Weights of a small mixture-of-experts language model, trained from scratch on English Wikipedia: 2 picks a token, a sigmoid router.
Below are experts of layer 6 (counted from 0) of a mixture-of-experts language model. Rows are named router (the router's row for the expert), down (a neuron's output weights, with its number) and show model dimensions 0-63. Each number is 500 + 50 x the weight over its row's rms, rounded and kept within 0 to 999. Numbers have three digits each.
After each expert's rows: "comes before" lists some tokens at least twice as common just after its tokens as in all text. This comes from a sample of Wikipedia text that the model never trained on. Tokens count by the router's weight.

# expert 18
router:490554550366519582462463486485493471400530523556470498455485522542492474498539564494474610409487459526498480520458489506541542520491521572506466370479495467522527486479472532581542459472561534
down11:549487406488496499490544466490479481473521526446529473481574430506480389550532537420494516507451499531445596435570612466515537432468553564558495495406455510509572383456469465535509491436538475
down12:480473510540537523460528542557429432612549420593480492541495454422511542545490459550472471547520463601543580477539461385474396428443472422525542593485497506464461589499514542496421506625493503
down13:566399545474523416467450486475516444462539493447519544410591555448513577521589459456442499491536433455501522565469538502533516465530451466475439507454454464574466424484460572532499504483491461
down14:494558517599487449501439551539532577513402503568480542527508500516587521441507453511511565351547490531385574525408467517548522483569536520520529534539525403552440527484481533450487488570452490
down15:435495394477514501521435459472432435551525538540471412523493477472478456433497537469418508482465521578477429540418588583553505546521539503494516574485450429449509579446574425495580511523477533
down16:406411562477551377567457542538611574599471525427502413514494481502512512539554499476502445588486521489495520489498567474529476458487550463514541461511390461544449528487423546599444550519398464
comes before: "-", "|", "==", "The", "===", "In"

# expert 36
router:517459429483454493421490518481576500414456467529474509502604534576458413431590495527505575541539468473533422552520465516559517532481444486547465478506520564437480447512552529525497492475496493
down11:532515492434546547548600469448496518499472536440504497495352455460544512404452467509533445435421506561483423429377491497491470469497519552439481563540557469506471569538497435468565485619477545
down12:513489505543522530559460483477465461510419416393412629523416504463514615454495515583459542507500526544446492395372479505512448493492523437579435554552443542512526511435507438557546490539456492
down13:514538497503486528570482543448478434433380466538485498388615539572435577539598516540529552509488541543499452411499449469470517489445474429376416481500491478581435389465519497510521523531577550
down14:479515500530565552555385466511509488531357528460424524513490485478503521508461434485441515499571654523534522442462538464494510531426463494504550504432448479378541531451515461439516503495504419
down15:434514490417546501490536530510599506490542506490537519533414401484472445423559492656528494564455464564488532608516529504471537400512548511466588540497541439473487502474529490516569388438462541
down16:498492498420454436560486490482515528524481561531496404550502435523586504514477514473456496615430499497533462452523495481440539417556508537447591485442414520508408538551470492501509519569480424
comes before: " the", " a", " he", " it", " they", " his"

# expert 44
router:427537522428510569476531489447488412489373569533526540511473521428510521444487493551453507501531444586566415626432453476560486500491489563519539438480500548404502517501533505446558530485512490
down0:529438552590498471478430497402463500534545478470431502559569561530635562510519421477509616493461481461396473404402459497560505504494419606505437559454515508435500461566463488427460495560484505
down1:488498509544514490557412460517510494491502470471541449590538505494510435489418518523522472582527525490443523547423533601494519462498455618536461419533537482514469514509525464608601488539499467
down2:502453546530462459510504559548511499556524486456549420533462468496487444493557472485533540555486430404411466503476488520505486385399493552517460473408459457570455528535504548500518513531505481
down3:494464459478547552460475479582486503502452480605407590387565464432500530533435444498441448456455557515561540584451529492434409574534520437524396584559450436470535480559570505465518511539496487
down4:521481520492537481479375475490432491410476643454433525470451465473494539481545548546479476433459448421440603420525562461511527608477511382502555541499516439498471498464522620548471472460502519
down5:577482540486445557530438424481527508491418493388531528485493569565583487489440494516441506508493474553559535644467468496413571522436511484428455510457473437527621467429482486512578479516611509
comes before: " a", " the", " an", " been", " also", " well"

# expert 1
router:457528472433486556445470441452583510481476515488560483452479455488436496413599517428461474468533473515483450488492441462584508553443524581479570503485444519477463492568565500480649444474526466
down0:434505531529526548436445475536515534545533509454508442470503540456484478539542442536400508468382480540475480504445519506479567454554530517494620523419443534577539509403556507412600523622485472
down1:459538476418571421590561550512502433541457580462579533427397508435496472516463521494482502572561427447538480497521607526482508549466521520502500460527441474519508563524510527434527496554611488
down2:530527659479451532483539481432482549529504472527574528515490474550541531480497517523534632469570510443565533470562446534433525439429492495527452523472486498544415477512469529550435532432454562
down3:475426516545477495489421548526491473585478481570449609549522479504512507532518583547538557500546548505437482545593519526553486524572481500427418494537522457456519513466518520550529520500490540
down4:540491525560510489504445504578585531451611539516412468425532477475559577489523479489539485530462466445458429489556487525473466502560496460434476540544574522479453429505495539531411467442533412
down5:475439539548528463451487456479520531510504376513395491528536497459447542490565560550535510459497574490507603422498539501457553553524414488552451501505578519420552568449507517553585564473645460
comes before: " ", " —", " \"", " W", " N", " A"

# expert 0
router:507498564470507517497481488544520457473523516548499499486496422411450475538516511483420614516482536529580459597449467487487509522455447518544617467435401497392559644568563480460523446403497518
down11:547569635468506571454498541536526492556424522542465474579572469499449505488461586480456487539596600385460447530546550487540488507560464524533497438484524517356470522498456532449456541405480497
down12:498546537513514371466528436378566571458423494523525472514505449529427591485494501532527522495471505516517399487498537545527518495536540483422592531470490550503511509560532500548464498357467399
down13:469521456490511451544478476466519603488533489492458512484515469414501494491526508478497533399430466525448549444435448504409469524541530522465455542576502545483511452531475494495519478628447545
down14:476453503454581483500501488604541464588487426509524489547451498455525473476500448462491438564520515542552590495460518448530529471446505527571569587418592518436466574458496522500523584575469513
down15:570495532448486475436450527417470513471495494511509527488475472480545495458552531471580539521518399500541427470552447457492559512579552532489444472526541470547562469457482478454515528496526536
down16:455582490505564463498565502471569494546530386550515465484502497442556534567495620458484507527480500531494546512574543534391527539500492515489540513455486483437528532483541491615521509476414552
comes before: ",", " of", " and", ".", " in", " were"

# expert 28
router:397568545502512509427516464485515415401497530534497578449518523464532400499567447436495517376588515516490501578381474488497561501481482524526586419485495519525592636480515558535564482470550496
down11:476485562514545564502498523489519549420511579504549490542385559503532448450499556400466430453502503452471461543489540443497454447444538655452577550465468545445524492526497494514598603511504560
down12:501440511532401483580438457400538524587505447526523452586456491462510515475497450432483545549521518427535433415455498541458445477549468475509477453619467531451420620493472487503567520517516448
down13:591484583456480574472515457576438520523494453528506539485503440482458470452459570501543514516478482501463580516406479523465450535536422525582503490480562484514473502414524464474427438528526498
down14:569561587442483444522409565491481468423555497558466492483466524557576528610518444554455481501448530539451486487598528537433467362474521512483501448518544446537413533589479529489514547481491477
down15:493533473460526459504585522480584564478520490573511464517498476524479521546511494560519523453545441535490504590595523485519449487444421523389483564628551480526473510528503533636482492386512429
down16:412548567514480491480527545519499488419418486504470513505461479418619411457561567540623467437500597465524481531560583420573445425495514462519526529479472454545559483511445482551516509537445473
comes before: "1", "2", "3", "4", "5", "6"

# expert 22
router:451574516480554568532437478445542437472458493478521561470587384484489508454564566543424488513541554532553424526490403470560450468453470537416567446496490530381551486554536583507546516467511558
down11:546520555569527543472410470518577532440415547556474513429595513458455479474506562477428497475475480403491454475477472539456510490477559518511511598521504525642518496510477586454419546574414516
down12:535502432516517447583456446415453482453460505512467596522503514514514538412543575476479558574478442535448481495421453538525588485490501550454456484499522552505590468393579495578579505543454531
down13:569482555557572471477550550589526512481401464463556492500455453551492449549491451525471443475527541517549558557456485434452548540542513486394539457469496566531507517449590581493401516549511505
down14:559476525486519486474478496509495563527588544549557493522585488463533458506501515454537539539596511465534539446551537450541483520574507549453497529540491531516416430493410504491495549492469504
down15:457505621552513526525410535467444439501474389448474530466366465554637511465476517564477523471506541499484520517530533568542577556416494477496424449485498383510488476479558571601457468443517495
down16:577594431482548427552485462488552515452418534495496522604536594496530448594508468497475487500464526463504481525476440460560462509559525429435455509496412396538537520448524523470488541612494421
comes before: " |", " (", ",", " |\n", "\n", " and"

# expert 25
router:533519491499584580454494428392539454465409486505498594470608426512425456418516539478456457533478509494512480537431486475535589430574455619471563456494456482428581526490518418602520545424533500
down0:512602545575506531591418488448500521453498440404424411419561474513432487541498552491487554467424505536422482554469521478466505452528427557526486487486483494549490563503544547528496530463545453
down1:488513522431379506513517515495485522525587485493500566512446397551622529491591462587490471483494589618537436465539515535441475433470572371508547446539441380542496455429493425451454461554535482
down2:413406453577452579435470448504554541503458438402444502509405523499500498545447500470522454545470499409431479495448487456540496667554457597397411460584480518459504423426506518459490432506554602
down3:443537426563410461535445597498473470557486580472540481597397485384475558507513460423466496540554527560562572423478530502450432566505538520546480497520505458520472481435454560513470529563460564
down4:502450596525537456451468493490499507435435487450558499583474442479456547552533440529543493529500533525503414541547431503521548466552572415546488486640470406450427565429464433481456461578535596
down5:607553474475412413618478581410567473499514504516555455491566504433528503445488477594516558528461471613437531407455462456512555473466459461534444536512480479549592540600478513482471520490594478
comes before: ":", "-", "\n", " by", "=", " name"

# expert 32
router:460560523465490466408607430501606404484469487548529562403494482522458467495573589460509507548571434471541442518544436477557496512475516543504502381423508564553484485503547419494543446533519614
down11:530607552484505564408488514532496519552499491546459523406443427551541517410474432495570517525606597452522555406524482486535482517458500463456513544465440530527521480578525497543405561511560486
down12:566478465502514418499533499523441520487480560432543554499429534510495548508475579541459522519471479522529560445525557511439410532551432421518561559530461437544474481503462535380497544472460492
down13:576519544575496452466558489453519457541500551525475512492484471580511470528501416485467499534455513431530484406518567422485480470496481501534538528461395445462473545524520539477446624579499453
down14:453529411448394525528492530528531480499431505469513519584464569467535433502486447482574484496474525529548476519486475439582511556532547508532427449396481433467525462463482554526598513480522516
down15:493639521559528497510446512477561535511357514451530557599429498478533497555494582555472480500469495457631512515503609604445450538482489486497572494478611479449532439444428560470508502525470500
down16:500545472411537486479473467564535517500506557530495488574495548454541461556583511521490510501425515505500448631540517519454632502494473506565466516546544529469441506469563627417547477517451474
comes before: " the", " ", " a", " his", " be", " its"

# expert 13
router:412582409432541503391551451465534476504531466552507495467499400553370454465546536507521466449511504499556443588430467489522543518523502530439570428506589504445481482472550524485653483457551525
down11:512485536564497514421514501540447437451464482515437505396441594485505621530537513410496491585534565513490547525456424477442585489497516522468448507521454469483513495548503509516536494478570443
down12:486520523575530529504531560508522483548519559430591538454475528565423509486410476449590571453487577474500474480509520552585476471493549516485512435600509463474445497458489510496508509501612433
down13:514480513504561490464533572498415524535481612422474436434487392560553529509503477465516423538536612635548478420443482570488470432525487450436519471475544574511470474461477426514551517526514485
down14:384412429588502497430532478488493471457534451545566469491475529525464516519525529575463503441482455573543461549528477433498578441465494497541459521513413532547497468495471525487554594510452434
down15:522520446407571528555539441512546536557580511565540494583476624510496480525494457569451590492536465450512529538431506494530529459432481537496446455489414415538451496426394457462493495542373538
down16:432496537429607613409547619533482519532543593443492510457478409461459474542497443506509472485504529464503524465444520554501518463535464425517541454476466457504466561475454450461592510415448512
comes before: " to", " by", " in", " the", " as", " a"

# expert 40
router:544545561440517509426430474489445460493485523489541535480557482436473464494518646553470554454511530570537436539542464451507575523454458479479578484488428495481539493514516435530520443511552552
down11:453511471493483532474470427532458525549526490480491480615542425451627477456470448532456492500506555570551556431523528528476558450433472429480514497450467500484481466393517452546480427577583471
down12:517439417574586574531493512552523626582578439543483530467435510514469475440449508484464486587449599515378491526492569530534492525449503422557484454460527522398397514560433555504436546545443441
down13:546459513385540419503487530589539523422508502420534477439530572546438523561507461509491418528495510561591526461594536548425482497433532587515524514580448371526501576521395484407495609618482454
down14:488545503494585492503544514539565471449465477492486552658574379553628528529532497550532509430529403409506491520532526537518507450502495456503554453507494548470459427485508492476531543461458501
down15:550575437493490547481393442528496494477469492501504398508527565415510493500459444497454565455462579477477515547529464462514515514538439505469512519452554474493468517461524526554543484566468523
down16:448516418512544485553475500419520517421503516503548517513454458605510466436456524436559425538544541444495487462437412498546549414560579427416470529561571453523520533512478428495434475373613535
comes before: "-", "1", "2", "S", "M", "C"

# expert 5
router:449477571445465528498502524392558509465442456509470544475570507540475403445523479527461518422639441586520477570536464489518511576533366488363528431512504566547604517542478490527537482466553535
down11:537461537441475478499599511513559414440449477494512506494408520493454526433591566469516560518558403542413404444443515544584559467483518446532470544502555574647512504494515500417463495628514515
down12:494536408555572469562418534574476563476517523475504477496397518550490443492423600524400551489394491416613516596554442503451494514497549548445556403428529498514464456451494510539552482530493508
down13:548487477601499445477446559482532472462567487451525474553434580522510391517523481517558481447390576435472593509534477571481458472488546483416446461429505479423538532461551508522555597541529444
down14:553488506494472514478500518499475540479461482590610536523510462519576445441440513534494504457548397491491478444410571515585631568455524537525442443505511488467559594449499495401510385531540490
down15:527490415584458436434506444546489590554567526469370470453429410456470571556524535420542468535420531491473436453513440404585441582522515505522545490480485500500497517493580611518444486458560483
down16:499577459515494501570576455539506572493488461424429541463478463494521544524461560484593553492531523500433480505495465472412497562474553546477457631484475475505506447421538448543442513537542591
comes before: "0", "1", "2", "9", "8", "7"

# expert 29
router:496534485531519482475511502392492499494468537506403567475546434576502457467523566444443533525539434575489482507495443483499522609513474503449483427451517504496602500546545563438526522460553553
down11:489528615555555554408595500574491481513481375475536441466539483467525541472558509476604444430514499521471507484494465466512529593499487497498518513433388527495543497524648519514543496396486428
down12:515502520465491588511486499522461416528483563515517568520576523392483455507456413465446480582506485521507427448555486430491496441465429605544563395518508484510440538459525589562485504498459482
down13:437493454465470490496545527566414550448519522473497512473448522571472509451513476569522536570562498497565393594523543465499495449536600559555533542541495566512484569480500383494518583589526569
down14:587475436551505472526517520456433453464569560471382494487494462432517550493559481545520572431478605508460459498473474513473467357508533457411542399515488443425572475470447481417522578470435442
down15:406490446580552388426524502539543471483527568515563489455445531510589479457466484547540471521538555458414479571510574550531478610597539474453548446425448495503573476492494486534492478428597516
down16:656534456423440492592486536505469565466496577563501414495501462414542537477457441429446532482483620471436512513531493439506498441518536500507540425506468547475462475580423460572476510485465480
comes before: " |", "0", "9", "–", "8", "5"

# expert 35
router:464534500462553568418530438439520431456456458545500537434582417539480495419554561538436508496540466607459462553447447431565522540458482535445562452412417562409536553575614421440539527440544511
down0:453546578470456519510621508527550484506412566441457438494439401525500406489506498474473594533538522522491477484367532553444544469418554383556495478569516402529435515446465526517421519496511564
down1:486425584494502459539512468540534543552490549481484484458538424464461556474497528510386507616549487484521476434441608547488467559456509537570505524576559530518517528560421608473503549551422373
down2:521504487475475437523571466529462401591472473484441522504443518400502524520522412509540482431544579567497609482464516449397544499591463569397486443447496569523589458544536487551466488474524540
down3:411538508504473556469495568509497477512535559510492645507559524505569538559414502511436494435505541484580424601401502467451450397465494458550550479470410468525483545481563540511484492449485530
down4:500461529412512588367476562484517411525525442546462490583553497521539473577484429568526624510585555497474500508418407447543501576459501502544459520582552434427421503357536478472459486540520478
down5:404601551466442517464514525418557522462527525539478571513451572494512497498535510506358518519543426512522432563477560532509582451503482480542515400501529566514489520477519425476575484552467556
comes before: " ", " —", " +", " −", " —;", " –"

# expert 21
router:524510552466542572483510423409598496483460618506463524516590462517460520434523546512473515519531446538451515482424463453499451527455399550383552473436540624366547480536545464570629486501534492
down0:393458573468522501609586499569498476456602479539500394500442414462489500591462426542466518530510506497481507565517586520521458474450374493450548471513628435450523499512536518487545557392511465
down1:576458517553458524523535544562573443535496461524636449467480454453493543541537517478474533530501558531493507522504526514505497385430496544467445539479508512581582497558436379501482550590442538
down2:510525467503513529473483529501436504568507534506518525561521407484492565450449497497543427461508461514423561511492485437479450403481470374429355450482349556578532474483468434504536394485500503
down3:533495506550554570499408482519489512519407520549426501466474493537509472445471507516465482501499430472566545490455508583555524561566534527480429491566502459482468505526427388494501461569521565
down4:448457426456555535531463444460466488471428494495443567506446585505632474516517436520461529508551505541525495512470532486514512425605537469436498560611450578537485480467512489639545521527471560
down5:574549521454503482505479610527595533560636533479514426538567437475538534591549523550574517478410533516537564537537505411445564493498497527490524442513558470456411449429463453521482487389415428
comes before: " of", ",", "\n", " and", " in", "."

# expert 37
router:440521562488524554482502469440469471483521492542550632456534494566518488380537467523468550497551514513536508563486445460497533532594390497479520422486461558492573546577562512502526522397580551
down11:558417533513441485448525518513488497534413569445545482508440371527553468442582560487463575532487429566502535475467417467517475470463523507511455501524542481524530457479473476388515512416579451
down12:572482426493495461401497532490663563509471486507508516546497508531493443572449451548464476424482421486522494434475529481478447472501524495539527621577451575420433434490540527569531491539489530
down13:474447517548477542469468502477509599447599501453448454566543565504454422550537553565543499403579487547522496442525382446499495522467559449571526499503471492572486536418479520413495535571455499
down14:404408467524607622516453394492519598473463410576555571551491505517483502490544450485420498529568427572481537461462554535459505610537477404505459455490535424468547547467582387534471451537433490
down15:489455431460542421575561509488496521589475523582504460410507469516551490504405515496462393480611535452496589473503499470568390473494562456478579501433499501565473506466426502513478446463431540
down16:536462517489457462540527538486493427537607507564413513499464478475437467478548616455443547453466563496474460502497549472602511510454507542451495503452497528489517568481570461410435558478511408
comes before: "9", "0", "8", "7", "1", "6"

# expert 12
router:399519500463469539518476505485469511468484520554437512469523442513403496462521504487466468489591489589428439530533384476544496502517374518438545476509501529464579480613576497552545552481557483
down11:453523430578534582519615487378510566606488610426521532521417445462569521468462464445522466482580471539515425514458599427540444516461562506467470431540482514600414539459503556485427488547487512
down12:569484506416490502500496442552489528548579487541554496426570512523476357471563524498640502509507540467574532480458496505460407470541567498592518516446533465483387490520558517527445382473420496
down13:473481537564447555678556515450490423442437486485505560507560475564530485538540489421535406517530593490500452469435582494480496402444505524535454577514451524448532546537515515510459506410525421
down14:464485496542466492508536520429525482459620541456453463535551496486592466498470508478518552460543534514588524482468485497371436538522491471598408479507568576542423468494476500556529463596478515
down15:503448537478525486568505532505434416483568419588470443540460487468495477507509489489484507522501512496508462538456419582457456449525436446574459547568472430488528500475505465492556513526451498
down16:508439438553482553534472524474519519645469472520428480566534547551570441489581488528502541461504533514483502495503486493446501574528446403497393483628574402533555431472464407557543518467544450
comes before: " |", "–", ",", "0", ".", "6"

# expert 38
router:469546654503498605453526466406572416510484444512498511430552555474506495477570489508478584493531533487405510517494503407609470499434414513450512468473508540441511459528508474482478501428532495
down0:435478478472492448480491490594536567547450499543525449536476467472559500435435512490557549513474556467424558460489528417469510453428513466539497551470583557439480563547488558549634490497376497
down1:508520475494517459504544576473525470484505564579563523490528539482534496469497497570508552512391429476515487495485539517534588556533547519514465526474591508535533516428471512428571498495507551
down2:503461545370582463521519557531460445463514485486584496522416582613499513542468521527519518561581524441516517477680486433474563456514462533438517401491467557459478564468530475514563545521554523
down3:527501468526536451488476443566472406413457510474512481610366508479486394487477492552536482482463454496512578484497522504577464495538600505466490556415375437552496593522520453499506431577413468
down4:531516521575532580483480446501554451564523491486457442474501444496506435476425517516486538489370452477489561497495550598529504361488453491496577493552519512425409513425419484508512517437429532
down5:485484540495434524447486460549576387494491487502489443448536500473445481487523456496413545566532492423436477401447546449568423441532515453507467460494515523568447532567547441478542494460496409
comes before: " ", " was", " is", "'s", " had", " has"

# expert 33
router:366602487471487492489471527450502546467530534561513504452493481477461488447522538526478445526482496501500419499453469436512483517511393478532602486471519515466485514476527537500471528427511500
down11:472522484519515524519540542447541456384460453456612436516423516430493546492465562444532570480497488428488509490596526522464443534550450472495618511449579468501525565476474496441481452530459525
down12:510492514516546485488430384494591501593501580503492460579490535505547553485586482439463434481517532471584450469513482550417484459477484459520491587434527500470430440540500519628567564520443553
down13:401430564435529549479516521466614568434472508488527446517511496422512506594495464559468525491470439498521431465470482577486454539496542585517500544557523468554570466511418502462563448616482533
down14:477424512519519504512397504455452475530505596507523461574498528558597556547370520479447467440431534509509496562425454551510528489449476535436544496450490504465404467484475474555496441427366496
down15:507480474542583407582439496547486552455514526421482510516518497489529525541479459513534432311475513529567531516507400532550365512476486411489506569576483463486482514515431455525560483535476519
down16:581533502567480496504534463590498453527627547487477508501504504519610541515456422516469476539502565530526435610451525496473540567517464529434463514556507473494531485497487464557551465494412400
comes before: " ", " and", " which", " but", " he", " a"

# expert 45
router:535455530473533555486481445499645478472491528511369508465547504550505462484569545496457508534524581556529483545491451457513453525489413500491544436515471538449520471583521475565601536356558532
down11:387526500471500524479514518509443439524549474516505572526506466402404517440510481381476516464511494520550536535544525550565475552551526482548565564471411474507537428427522487425476518549492393
down12:527515530495444506554482493489549379498475566446566537533461523566600470502494485542537496461454586403473564480528494518531426500486520579429616542479573494368496529525480483448576494449438508
down13:531474550590477400453532447567550487449539530502484451514441482436506500502575494475475612437539467473498543450457505481472437443445528462417420520572479548491507402568469601609517550521432518
down14:503504456529530488507571508462458556566547460475551472467458440527466471587548507539524461517524577523562597528486558476445463410521458551593572562498481504472474469513522516497540569446445464
down15:383331511557459539491479539486445532436614522520511467594448478500513533514476511569546417432447402524532450494528567521554495538469482468458490538601501490576537482484474495514460479544546461
down16:551506432423493572548410495475425507554452492423571470439517563472569470462516480457591507458547469565489464504550455486503527488539521553509337531444486522447489492550460517530456511551520505
comes before: " of", ",", " in", ".", "==\n", " and"

# expert 7
router:502540539475453542492526428487554511491460403546444597480559480611468505485523567524473568451544523512354521548446456502499577450437470633438553468500467569443544416529502456494597524464523572
down11:465535479519580481446532496529487465379551552400437518524508463405576544537549490516448536421447485500498524538499498443526494537433421512559545531534443462531584506492589453438536482556493515
down12:523445542544562426496503565472456485433547522461451523445558489546507486528496491503488478486451507397440523467485463517475415545509457475573483545499539523421500478555533534457503535470452531
down13:456546605444503553540652531551519442480512421507468480430527576464403558430644486528573434514573468564477533470513491503502522405526474425492509489520505513552513561463519480519443521442523515
down14:496556502541446520531481509496484390419440405469554633537435496500467498520496537470506493489397496446459551464496477583401437498504574378501495532517514475459475566404482501518471587514549569
down15:527503486500464582559512526506469433494499515554503525462448460515523511523520590514457558542500564418618550552589506459449496505415464444500467463492528441490463432439444395495569507388559427
down16:499444638414555566459565437346554538521467491518463516472493579424468440466511589446450507543485438433508476427488513505579486545469518449538469517487590553496419472430470410440483527471512465
comes before: " of", ",", " and", " to", " (", "ed"

# expert 26
router:468564512487574541434519451440465384437422496545462573463618447541483442475552499521435505489553494588470471557459437448562528515460475549440583460460507580429559578553568481542549530476552528
down0:510481485473501478619454398554488563460480587437571453488513608468567474603451481504538493495443533553443615500453464494519459444448528438467572516531443408510452474497471484555419485490515450
down1:511432456544513489580571516552384472449453502498500580547483566587494460471428483480440502535431476559498510572468517528536484427606502447565482573506481389508537557475486417617494477495413590
down2:494482582456484519507537502408514406430464499396540507377494480456560533468451467526495494500522469578514484423524548581530529433523523508516383499585496466520453464463482484527515443571516400
down3:534455470559510507556468515506584518472505545529515535361537398504415516478494458464464447518524530502507567501404483398582479561575486554458484482489475462473514554474517521525446440498567455
down4:456547433470487522456608557491545497563475458514570480441545437465561524482484511514410624515416463534483439443506468586516617575514441450436520579485428516473533450395532536550407465532485550
down5:513533451544502487540567477554556443497454575516513516546482516473602617504445555521423471484528453480410525556533504575471440515440398491451432512529559458522515518423509390575608487542530422
comes before: "1", "2", "3", "4", "0", " |\n"

# expert 42
router:482568559503524480466473432546666412471379443508503554493575565543517519463547508515444572531571485475473462574467455496508494505471494539473530451467473488545500608591572575506467427418547468
down11:476506529471539563614511412600521458611503548561513440578558465549436452496528509379504474493496565527548588447605488456492486451541490513444517554515460444398601469463420614560455509469424467
down12:458492553453516481440491538514471496484554555487507437511536602648497532476470548478544496405529483456510490480512487400453475376484452465537592547476509616560379475518446489466385524550503514
down13:456392473491358461469506436500379545526557495546536477585504501469486496468471534549420458517491530610504586538527493525473460567440500494491573566444478519399472527467492434516426535577581483
down14:571497584518507521513535547601492553474554499481525489496431579511485458624517489492506436400480493509416554527486476476435536500450465457466457534546448426583520464526517481546398452543530459
down15:519487500440435483563537489474583534550557452492551539523515567565564504520524496537494477525463407493463447473484554484487418418517565546560467466523520384435494545527443568510571444506452488
down16:559546500547533407480564420482531476624496482515524505508477582525490561539549473531489539437556476440523561460499459505621520466565518461507426529510522515562503432410556436501501501497518412
comes before: "|", " The", " He", " In", " It", "=="

# expert 34
router:438496543448561553484532409453486423463441512545474472469510468508522420518527531572453451486561531637501475504489466494556564498440527458538560487403450531475517542533545558473547545404563538
down0:540641474418426571514522532401497453457560493403441538405471527527438600544536546480561436507508540499495502483525484528476417581455454520585505548485491510471486447486550488510488550434508538
down1:555607539496430471496523545489511564570459463504453424451451609586463385587551461543496462429492566536476465550569529524588453522514560462561475426486552533488544608465473536447476526470491468
down2:601503474491492478481502435463503455565471473528540574482551543503503529459492516651523459454452471535516471493406483451479525501510390477445489485400540470552535479572491506513431602440521509
down3:546483538429524508491546495532586528402582557574450429464483491572511536460526536405562446538486498491444402573398524433463470440474517527539527434535416562483518582504561505460435522512557482
down4:506421365507462419502496390505543449556516524384419445523541497538447458551450619558565526539571415479489520479521486436493487446575504527540464548505570565564533424522499490535589517637474503
down5:569450450540526563506472549497511388573443540475492563437533568465481545453525464572502466433450479569434518498581492487453510531450493530448441573489509491473496531509503635546383589465502623
comes before: "ing", "s", " of", "ers", "er", "ed"

# expert 30
router:485529399547518547453391493429561535484448523541378541424527496519492442472491515468433529445610595523593518485428434482497487529488462508508501421419537577575507503573470554520570439401557552
down0:508501502409515518518542494590533412505545486540452420487445600460485582583549580559563495515484470498483512521565576539601517521444488574530454467511620479460477463476491413424482433567542469
down1:503541657486501537541441428480519550478371516417416451510394393537476497486483558455609471573570535484532491518522507558570473473467521486470544506501502454460459449508506511411551553507478494
down2:435556486376524532441559504568519500525483443484532406384547545407406492559480418433521526517510450463535412385485576546543471504530450493531542543502499552434447444435483441547444518479534426
down3:401480491532501500483546517432438446531545482508522542475491494442483545494556493455588392550436484632522520572536421505468563440487426506509472485426508500538509493463523486451475515491509476
down4:552453563509577521398512619473504578560567570442497436456523478579421406457509480501487586546421478503503484389496523516477470487525490487468440501598507460563490438515469533502497500537454511
down5:515559588572510572583450533542456482531446426458572459470507489569489503495492532517474522556578538584566534457533422478446487522475530482639487470432496440472497483412511449535561515444538477
comes before: "0", "9", "8", "5", "7", "4"